{"num_hidden_layers": 9, "hidden_size": 224, "n_experts": 16, "experts_per_token": 1, "d_expert": 336, "d_shared_expert": 0, "hidden_act": "swiglu", "moe_layers": [1, 2, 3, 4, 5, 6, 7, 8], "router_score": "sigmoid", "normalize_top_k": false, "routed_scale": 2.0, "balance_loss": 0.000456, "balance_bias": true, "router_noise": 0.3, "scale_expert_input": true, "init_std_router": 0.0206, "lr_router": 0.000932, "vocab_size": 32000, "norm": "layernorm", "norm_eps": 1e-06, "tie_word_embeddings": true, "optimizer": "soap_variant", "learning_rate": 0.00607, "batch_tokens": 65536, "max_seq_len": 512, "train_tokens": 461900000, "max_steps": 7049, "dataset": "wikipedia_en"}
Below are experts of layer 5 (counted from 0) of a mixture-of-experts language model. Rows are named router (the router's row for the expert), gate (a neuron's input weights, with its number), up (a neuron's input weights, with its number), down (a neuron's output weights, with its number) and show model dimensions 0-111. Each number is 128 + 32 x the weight over its row's rms, rounded and kept within 0 to 255. Numbers have three digits each.
After each expert's rows: a language model's description of what the expert responds to; "mostly gets" lists some tokens that are sent to it at least half of the time. This comes from a sample of Wikipedia text that the model never trained on.

# expert 4
router:140100111118124108104105150070110125145100109179089077158134166085105100111209116093087148126097140157150144084119074110121115133143127135098139083188145147069080147091144122172185125107102156148066132150183151165046109179099119163147111139144029120105093165137151105143108154138157123071103162142116109161139101127118129106157195199126
gate0:223136125083077100142146080101164138115119128182127195125112139157160075137155085099184124085093132141122133105134110131049106159073128160081126168175141176140135130078138134158141119177112167060154133118137085099091137114157117126150166144120075159115194071165098087120100123144113096102088163129161122119143095187126143148133197174156
up0:144117173145130136157109146200043133097109129104152076110118147089094159136097146146127108125161147169097121147050087099169143113155130065130128137086187080094118066122107145080126106160118103157166109158116146141153169164137118084121152197147119141116095112148104149166134128139081177107117100115114142149127097122139155150098134131131
down0:191176092102126124096129108092129124130125079222087203096110063082144113100144129113136082088137106110101140141153087109109145129088142182102127138177098166165102121120116149164114117198101112098087042124148114175155129123108155137169057158136138128153112135135126087158123108131114159102143128151118158154165112093103145152183125125122
Infobox field labels. Field names and list dashes at line starts in infoboxes and fact lists, such as Release, Spouse, Genus, Born, Location.
mostly gets: " Preced", " Succeed", " Coordinates", " Genus", " Born", " Location"

# expert 15
router:137124104071134108118115079132157125145132215142091098158072123145124136151119114113131127136150060077165165109142165127132087167111131159146199119156116137157154119187143127185163117146135118079137129169126059158124139138104143150116123157133092082130113088157159087162072176098170160118124127168130065107152112153136136167171128129102
gate10:144138112101106139064129147170239132094098094158126132087061078110075140154141120074139125162116136116145088116151144125207192143093148110107132139104130204128152164107097112108124119130120170024105164118152164119134136145168130157118069129084091111121089128118089136177131162122083136140135214127059089127089154182099160143128183130125
up10:072130195160141159159061136168102134140188097107120129099091127072118094151134081108111178173128151121099137193151109137128069099071109129076138135107173155115131100185055157164102125184176128098097118141103152135120121180118152117080067110104181102126160091084189128150108179140091095132126112135162117139096152165112141143154132132123
down10:122162137196140155111111095133056108209146142145109128103132133175033171105123140119150123110159158109151122160149142139142163131135117118104145093147123140097124195159124130113174145096136228141091158112103217102153104123104171124116150161137114082101161117191111109102127137135115137193171123091088093146084108140128125150175133110144
Verbs and predicates. Main verbs and auxiliaries after subjects, such as was, is, made, named, established, and verb endings like -es, -ing.
mostly gets: " was", " made", " used", " named", " won", " became"

# expert 9
router:159122093127156203134162082154150118120116144050125102153142114144121100155135088060161116151132074127099126157127140136031178096162107144132116143139063137121139116119086106153116141153162159113133089127135120155128136129176115132092127117083155138066095126098080141105087149171102094101125156088166142129147099196077168092111133152125
gate0:162137123125178096117173130069140122055116169133120105090109146133124134113131115112197129175144080164122143183130160139108086167193083082100102144179103154163161165111085113113125100175142096134118132123153104132140120092154156061103076086101133057060093093158111207130101179171114169120106101095173163093104141105106137149072098144137
up0:175176157133114113082077183143086103150143120201113176117119127155070140084144143100070123074091173103138163124071079177132152069073123137141102159104144147129106127143155099132162146101184120115135136113143169096143124117133050100166173107162071081177169131120163097185109109100144140106146132120156147134127157108148104075090129088117
down0:120122137110116062147206113101135122142054134122148095106181149119125096121121105106219100131125100181079143147131171069074129137110136081143127125089146168181119186093118128129126110171116153149134140073147171151114106140125182118108119150049096134186073116137084141111083190137079162121151151133111116094186134160092177179101058174121
Personal name pieces. Word pieces inside personal names, often foreign ones in sports rosters and tables, such as Alexander, -ović, -sson, -escu.
mostly gets: " Alexander", "ović", " Martin", "sson", "escu", " Thomas"

# expert 6
router:097096161139177140075196105056104073092133108147134123107080130078118143162111079175142097143077104057163139135140123169162094154175067163066127168149100043159141135140108148101137126150134142131160128119119082154147105158113190140100188144157149162154178093141117156121099110117073102131164111138146113166103132136104086125112157135146
gate0:255110105154094107107151080199141129095089094158161078119108119192124125120140049127124167162104123074149151079073129088088120115146108188146146153094108110077103132104103125170125190130158022098147150103138079114179119105117112112158092137130124094135158166121125133108156151139090142162172111051153122124162138183148105132103152131112
up0:128148171163129128094111102153136107112101071119122150180115154142137161085094046131154175139154142091162126180143198159095145118128117136188100123141119146170085177102024121157167138105184122100128135088139085134145119106180159154043173081130131140067131104191058153089153166155154130115139123109113197073175097072056142091106124109192
down0:149109172186146098095110107196117097148128162109131091150100139122127137121154103077106150179117163121211110133098200117108132095125157121138103136151143131107132070116108129117131084141159155090112179041127107168141137151080114097150101114098156158129147150151099136148104116116096128110127175154146148094123153113156135124154098203148
Name-initial word pieces. First capital letter or opening piece of a split proper name, such as P in Peach, T in Tinkler, Mer in Merdeka.
mostly gets: " O", " T", " K", " G", " V", " Al"

# expert 13
router:118123172099230190117124125160109152126092174144097123109080103166061126156097089171091149177122162128185115085104132098119117118124149162150118154156097119145175037159094168130077132115113187111117090113135087113124173119153132139084172193117129102122100140224144070163118160074123133109141090119178124102114132156121136154169124146102
gate40:104156131130156166114122125114163115140139163073138140148093109151099071153157083100114106137172146141159059106197102121174189125073196128121163137107121118111152148153066156160152118240128134133084107114138132180187140125095129144135106140141102119129131126178095052117117154107135086151128159105145137084100158181117132113236121137105
up40:188128098164108103102104116095126162151094133190137146098139123142108148150095186167101178169076073131076166099126151119217131178155116104103122124158140120096151141109124047091136127132087108100129089095148116038111121167142094099147176135090159095153154137118166165132125116130131169129174141140113109169119119088119085160055156132143
down40:105052122132122123136048166100113101125042108150185106150106136148124096162120128085111089098097167145168148068139079111118125126155127166072134151154100140138100171155121094118057178154149114169098112127130117142120108141102122121158140167126140187123146134179111172128118122139160103116087128085154099130164144149109161133147157147109
Clause-joining punctuation. Commas, and, but, while, which, semicolons that link clauses or list items, including commas after years and within numbers.
mostly gets: "),", ",", "\",", " and", " but", " while"

# expert 3
router:066110139085082173116141111197142150125175146048086110132155126120110200132135112145113139161070108145085108112127113095115121142111140149177164109123058147111120138117161170182146162080184108060095102170105149186129121118171096087134149174122157106115164140119143091114104132121082181077105128132133152182079183186137081131103142129103
gate0:228068097075141134102120123100084179122147119135130096116214184162111091126154120139178149129142158065175134184145096110138086088193147162148166106094093184081147174076170094153164123146159140073130113115090096164037136112122131100120152120146157148129158123148163162154103160140123120107168147142104086111141173161137121163156154156091
up0:170114074192109123141134176162150079162121154155137178149115128129126110081171194115135135123153133130113072117059164162085186121101144152121156160111178091141100177140129159111098117192155124119123161183122090122180117113118115113108203123109124138138146167116134154126187101130106046089133096080141130158115133114119140128109073140182
down0:129181094129143188117206082102118139147087118110122123104116149060098176173120141166195097120110108140107107118114069140179154140126139177109086073162104090160132194154131148101130133161165100127180152130131112083132145146119085119179155114099066084117087168107134152145128141209118129145202150144119122093110170130113158095116143098134
Place names. Names of places and nations and their word pieces, often after a comma or New/North, such as York, Maharashtra, Bengal, County.
mostly gets: " South", " California", " North", " London", " York", " Washington"

# expert 11
router:138090140155168082124150146110120109207092138119144148137093129134135126170092144114138159090078170136149096140143149065085126146138189122131098135175155083072104134103089177168138115134155102126057141204171115164134120171145133123110191067144077114099154125183122148090103093054142170091100163106164116217157156099125121140122124140137
gate0:203116144154068162136158140144164127132119073163175118124127145138156181114138124177147147069110145182095156116154145133125138090137082103128124107101207132129170099099189170110131129174075077133066108098125135113163079111172113155056170139147071129105206130154142130136157096135137213118112112107150169138088137136157083148161109083146
up0:114078153095122091114108141143125142147100234119110125128086093120098106189117157142126166145136095159135087099123128120142113118163128146152124123096099145154091097150112131118131085114134156118124136121121166113103166159116093114212057069099168112151152154144088141136084125179180058175088167139109113202129099107070135113103106175146
down0:142155114192123154152102112142167076149064100147164121179218097129058080124108144066086131142091113130122148157104094136135157109060152183155171140112151140124106167150116124143151076105166080140094091156115116148133101162143115100098113087066082123161120185141126153116087129120146091105125132136042129168123192122121122099097155142107
Line breaks and headings. Line breaks after section headings, list items and table rows, plus the == and === heading markers.
mostly gets: "==", "\n", "===", " ==", " ===", "===="

# expert 5
router:123059096122121124110159145121212142142135158157125082138103149101107160103100138125133152108149092128182109125176080132145106141105093138068094109090138082159160104118132124094110048094105161189120129095101130127181155119103151118166159159136151132100098091146089097129083151129170129119133096119135102164171175088066138123194124206148
gate0:161103173115134095088138125132148158184129101161153138106140132141175115170156139124163141191161157162112116130158161143166153120125110116155114109164117141189085127132157088069145018149116125165129144139094069160159131099055096155190098161148093190107091130106136113124142109097169073095037132094173156131157094058073053063122093126104
up0:171110126067117076113169137131042158127114163139120089118119085103101122141146181090105121151125160121142123097188168178175200115081150130159156089143112152136110122104170136083161116171134128145140162090112149098122114155095181119099126135129131117111092153139178111147169143129121131174123153155114175097133107140113078054125107095133
down0:227108172096142128141137134113198116148128128074143121121148090120161125184176109170181105127196098141129156160157129112129119190149103122197174130139156118087068092118187120112152143133133140157140175145166140096149155132074158154099111147126144170117120141103114111107094155106157097119125166116107060140170097144107195109109086139070
Prepositions. Prepositions opening a phrase mid-sentence or a sentence-initial In, such as of, in, for, during, between, often before the.
mostly gets: "In", " during", " between", " after", "On", " with"

# expert 1
router:098145140151171139115124154195155093122130136128103091207164125155121082129129112142084101194102155076169114117207072128089127105149142107080187126182101147102170119163143114163120132110162135149069141082146090099187138128138102152141170105142124093111099103143115154101162193120149138127151125136145141121068152091151168141110202126177
gate0:205150063100145159045156137079156089098154159052136141194134158122151070113082146150123148116095185119149105128153114157163087139088149097154089111102143122125105134140171204127141134130094148153169126154147072152068116117072112135146138129099119097169112089151103098119110168117144098100122109144121137096151106087103082154151166092104
up0:148139181105086163090139110166122102079095103119087128108145152113162154158193083115090128149155128153179105154087131076176159088130179083135106163139153072107168093190187151107183087106115166102086124074167137129135118133108073109095186072085145182105137139138138105118098140127089138101134153106128124149124113102150124104137116134110
down0:141152126089099055081113070116199160144113164163088164117118076105112126183108135212132095112041131092157075139172140181179145116133108077113112142135135138116094220051150108123082146146100138094149175146124120124135093076085123111174194159115111108132114128110143106153142127107183093094107134161102119089121142101112107153122131129099
Articles and determiners. Articles and noun-phrase openers right after a preposition or verb, such as the, a, an, its, various, another.
mostly gets: " the", " an", "The", " a", " its", " various"

# expert 14
router:116160110113124125149101114130142078166158143132150160145088142143033094152151134149129136188076113166106066188154115115159103165154173136161131132128124053120135147149052113138112097183113108097107145156169107146101147103165132144111097181106120063133105139135098129114116062088117177125123070146125126129126199154096158167135098150088
gate40:139107104130179142156174141151175098143092109116133181098121156111092165134152112124113119158120086126092129172233101121202119154142179167218106119166155124054135144132096169161119098114147126143158142123143059213161139076092175118151091094143118099118106125123137154091114134121111140129100048119158090134118185135085135075087119105172
up40:123128119172101145115122102145097167130127130166085044112163105127156114095097139114140141116163093134133096104066140103191126111082065115097101137087104098163092126136112093101137137152153107128102117063215110120115089167173114134130234126132110149072113144082119119179088177081168134173014128149130100128122122123121112144116134185164
down40:170125175080169113146121112106109119123129152087097140105158105125164173149096135109126105109129137106139179184179188175169138126202132124107117093100048118147106120141202088109177188102116151066070109109061084130097134145069088155098177146122141121120158132162144136096169065132142154107132107134151106131117158124150105150153187097154
Dates and years. Months, years, year pieces, ordinal suffixes and time words like century, year, early, e.g. September, 1493, 19th, 2025.
mostly gets: " century", " March", "–19", " early", " year", " (18"

# expert 8
router:218074177076105146156165054130166131116129154087143174093116094140161146058156172111109120161066135111151125149184175073064172091143138106143113190119168129076102095156134116124062135189148120125087103138095104097135137178192084118155103132124134123113140102147194132097120133123121152112202137104124101119179152144081122157181096088155
gate40:095090125074122116079122125168123132089126187097145101080102061084140129130099115084122170160126118192128144130120134133225131142143113088153142125121133154138121169176127123149133154132214194117142120120149117120130148114161119136182096102144110123136108165059180138126094085125115086171071221088144129168141182134087124162128170074123
up40:121109130104136109140154157125105117136106197081166141082103087079120129096142107126127119165121113141078146176110091090147182116160156164160112134141142123144091169157118150115174125117145071088149151177123122065127129122194102172130117149147089152137128149143127073176110087165143097159127186078107185110103146149138058138174155085202
down40:154141108120158130182120093076090069103165087093104138103145140116115110102143131115148159130166076160128107098139144094122134106120096131136153131122184102154109073142104140134108124133100197099165077171189137097161131132159096179114089115161129153151118096109150130114108115176086154061163165143136099071142084145131128100124093126153
Table cell endings. Closing tokens of table cell values before a pipe, such as closing quotes, parentheses, percentages, units, and score pieces.
mostly gets: " (0)", "^{2}", " FW", ")", "}", " %"

# expert 10
router:166084103168093101127131126135173162142107161139174146180072136156111155140086162171125169071112135169125154141175109190115102140158181107124109126134090116065153115102102160073094186100103140125091103161111078155156151118152155125139180169097165125197112131118191153116138171102095141128179163089132096113104137103109051111148146185086
gate20:109122082113135148102123118136114125137160177150078138150092227098124145140107159166139100172177168135124074144068142183114124083085131080135135075136129075115080151118102190141147133180109128068130134116131087123140155132119152049106135121206092089161116128158096145084172114148154139096137078063136125131089074123079130063064137116161
up20:136144138131099180184129137131130140132093090165181172120165163157128153121173129112134128063165108050108182081184131100110112141150159195105155160152089177134158115125096061092134084107140163164139109155160179158088088106098098157162127118097148170138159134104157067176107186132085104159124116152097100126169161102105109140163153153104
down20:095093167113099114128097110099137114135137129051134095118086128132123121161141116076123120129132168117162151122111158149182172138127165097086158096184126108134106132070110114109146115149124163121162101146111067068167104125140108068150168069173096136127077116134160099089085123154101124182121168154172130122134092136075123124183042124153
Sentence-final periods. Periods ending sentences or abbreviations, especially botanical author abbreviations, plus possessive apostrophes and sentence-initial His/Her.
mostly gets: ".", ").", "\".", ".\"", " His", "'"